config = dict(
    num_hidden_layers=8,
    hidden_size=512,
    n_experts=12,
    experts_per_token=1,
    d_expert=464,
    d_shared_expert=0,
    hidden_act='clamped_swiglu',
    moe_layers=[1, 2, 3, 4, 5, 6, 7],
    router_score='softmax',
    normalize_top_k=False,
    routed_scale=3.46,
    balance_loss=0.000979,
    balance_bias=True,
    router_logit_norm=2.0,
    init_std_router=0.00935,
    lr_router=0.000312,
    vocab_size=50257,
    norm='rmsnorm',
    norm_eps=1e-06,
    tie_word_embeddings=False,
    optimizer='adamw',
    learning_rate=0.000624,
    beta1=0.9,
    beta2=0.99,
    batch_tokens=[32768, 65536],
    max_seq_len=512,
    train_tokens=424900000,
    max_steps=8987,
    dataset='wikipedia_en',
)
Below are experts of layer 5 (counted from 0) of a mixture-of-experts language model. Rows are named router (the router's row for the expert), gate (a neuron's input weights, with its number), up (a neuron's input weights, with its number) and show model dimensions 384-511. Each number is 128 + 32 x the weight over its row's rms, rounded and kept within 0 to 255.
Before each expert's rows: "comes after" lists some tokens at least twice as common just before its tokens as in all text. This comes from a sample of Wikipedia text that the model never trained on. Tokens count by the router's weight.

# expert 3
comes after: "\n", "-", ")", "\n\n", ")\n", " |\n\n"
router [160 126 150  63 124 176 134 140 119 161 109 124 138 120 163 179  76 124  99  99  81 177 136 131 110 114  90 129 124  85 161  86 139  72 110 109 119  97 130 103  97 115 107 142 104  81 123  94  90 113 141 136 145 111 136 128 188 117  92  89  84 147  86  70 102 142 116 137 107 158 137 114 103 159 144 130 147  96 159 125 154 139  80 134 160  91 122  75 210 142 145 154  72  95 128 157 119 152  88  74 100 149 162  76 104 174 149  86  82 121 120 113 118  98 146 125 161 127  90 119 143 115 131 139 132 139 205 130]
gate0 [123 108  98 123 146 111 108 118 135  84 220 117 133 115  74 157  79 136 110 132 144 109 164  57 109 154 146 127 124 114 128 158 168 115  96  84  88 103 161  78 174 104 137  96 111 120 121 143 107 106 130 163 106  81 133 107 100 122  48 174  98 101 124 187  87 123 169 160 147 157 211 147 168 143 135 120 107 147 101 106 163 155  97 159 150 145 152 118 182 167  99 153 150 122 124 115 121 126 160 128 111 138 146 183 121 128  53 134 111 169 137 106 149 167  71 118 171 154 144  95 145 137  99 106 143 127 135 137]
up0 [148 126 125 141 103 127 110 156 127  53 163 165 100 158 103 169 181  94  89 160  64  66 165 135 204 174  80 115  81  87 114  98 171 120 127 115 140 131 146  96 146 158 131 152 128 128 127 155  80 118 153 162  85 116 135 116 108 104  87 160 177 109 103 125 124 140 126 166 143 124  96 132 122 108 131 127 127 133 115 138 142  98  59 130 121 187 131  90 105 112  83 104 127 123 151 135 151 201 146 194 114 105 114 106 176 106  46  91 137 136 149 141 174 142  86 136 146 143 144  85  64 156 115  62 111 132 143 112]

# expert 4
comes after: " the", " a", "'s", " his", " The", " an"
router [140 115  84 151  94  81 193 150 172 107  74 136 135 135 155 126 123 130 133 134 100 139  89 131 153 133  97 105  75 149 141 116 142 190 143 115 123 153 157  77 128 132 123 114 125 167 143 119 134 136 140 136 157 178 138 100  73 165 105 135 212 117 116 132 120 139 133 120 143 158 164 117 161 158 127 145 141 137 142 169 161 129 133 158 189 104 102 126 132 162 114 177  90 101 121  91 113 142 130 142 156 150 123 126 145 135 174 119 165 166 127 121 228 173 134 105 149 149  95 137 102 127 131  85 103 103  74 146]
gate0 [116 150  83 143  83 170 136 126 147  92 109 184  72 138 164  69 159 123 141 106 120 151 172 141 157 175 140 102 147  93 140  80 145 120 124 168 116 107 169 124 105  98  89  88 126 151  99 144 122 119 101 134 143 115 172 131 163 113  98 113 145 104  92 157 110 127  66 127 106 198  96 125 129  36 175 119 104 161 159 131 115 151 157 113  64  94  74  66 151 125 103 139  89 159 145 156  97 147 118 152  65 114  29 173 180 104  89 132 157 125 111 114  92 101 136 131 126 107  39  82 165 175 153 129  85 113 121 142]
up0 [230 178  61 164 123 136 159 122  71 169  81 154  98 114 132 133  96  72 130 145  53 170 123 130 121 194 144 143 142 121 107 120 142 156  90 113  97  87 118  99 143 108 108 167  60  87 137 176 134 163 136 112 169 113 131 165 127 151 144 129 111 126  99  62 130 124 142 129  80 108 148 151 115 114  98 141 113 170 137 115 123 149 172 163  99 145 100 122 156 145 114 129 129 130 115 154 140 114 140 147  84 108  93 103  53 119 108  93 166 138 137 189  69 103 126 169 126  62  97  75 181 154 137 122  91 130 145 141]

# expert 1
comes after: " ", "1", "–", " $", "_{", "/"
router [141 121 152 120 144 120 166 114 150 102 114 208  99  72 154 112 131  95 155 119 187 148 180  93 136 115 127  79 143  90 200 107 104 105 174 118 173 176 118 106 123 126 149 135 129 112 159 140 130  90 191 112 124 120 152 109  55 107 163 126 152 137 131 125 153 105 162 115 143  75 104  88 150 182 119 108 108 222 117  94 114 137 170 117 137 146 139 186  97  94 135 146 120 129 105 190 132 156 147 138  93 123 131 143 166 139 132 172 139 122 117 151 135 155 113 151  87 127 122 171 112 102 116 141 156 112  94  95]
gate0 [126 120 127 115 126  73 149 139 134 106  84 149 109 168 177 155 130 133  97 185 140 175 102 207 109 149 128  76 143  86 168  95 161 196 149 101  81  99  48 119 144 121 135  88 108 163 152  93 107 113  95  68 163 116 150  93 156 117 151  99  90 122 152  93  88 176 140 132  95 151 179 121 112 160  82 129  91 127 116 233 127 120 114 120 177  59 150 104 176  65 146 167 149  99  97 137 175 149 201 134 167 119 127  82 145 100 107 171 151 112 154 180 158 135 151  48 143 136 104 176  93 151  99 101  34 114 139 135]
up0 [121 135 153 159 104  98 148  94 129 169 141 112 122 140 111 132 123 144 125 160 133 158 130 125 163 138 120 121  62 137 113 124  88 110 104 165 105 137 140 151 170 137 146 104 169 170 131 148 136  92 181 110 142 131 154 111 156 138 128 126 112 169  97 192 146 125 115  69 111  78  55 100 199 101 158 191 193 189 149 131 136  88 128 154 159 175  83 127  70 144 161 105 149  81 130 169 200 142 192 107 133 135 126 164 120 169  75 124 159 150 130 131 116  37 122 129 150 137 103 179 126 180 116 127 171  94 205 208]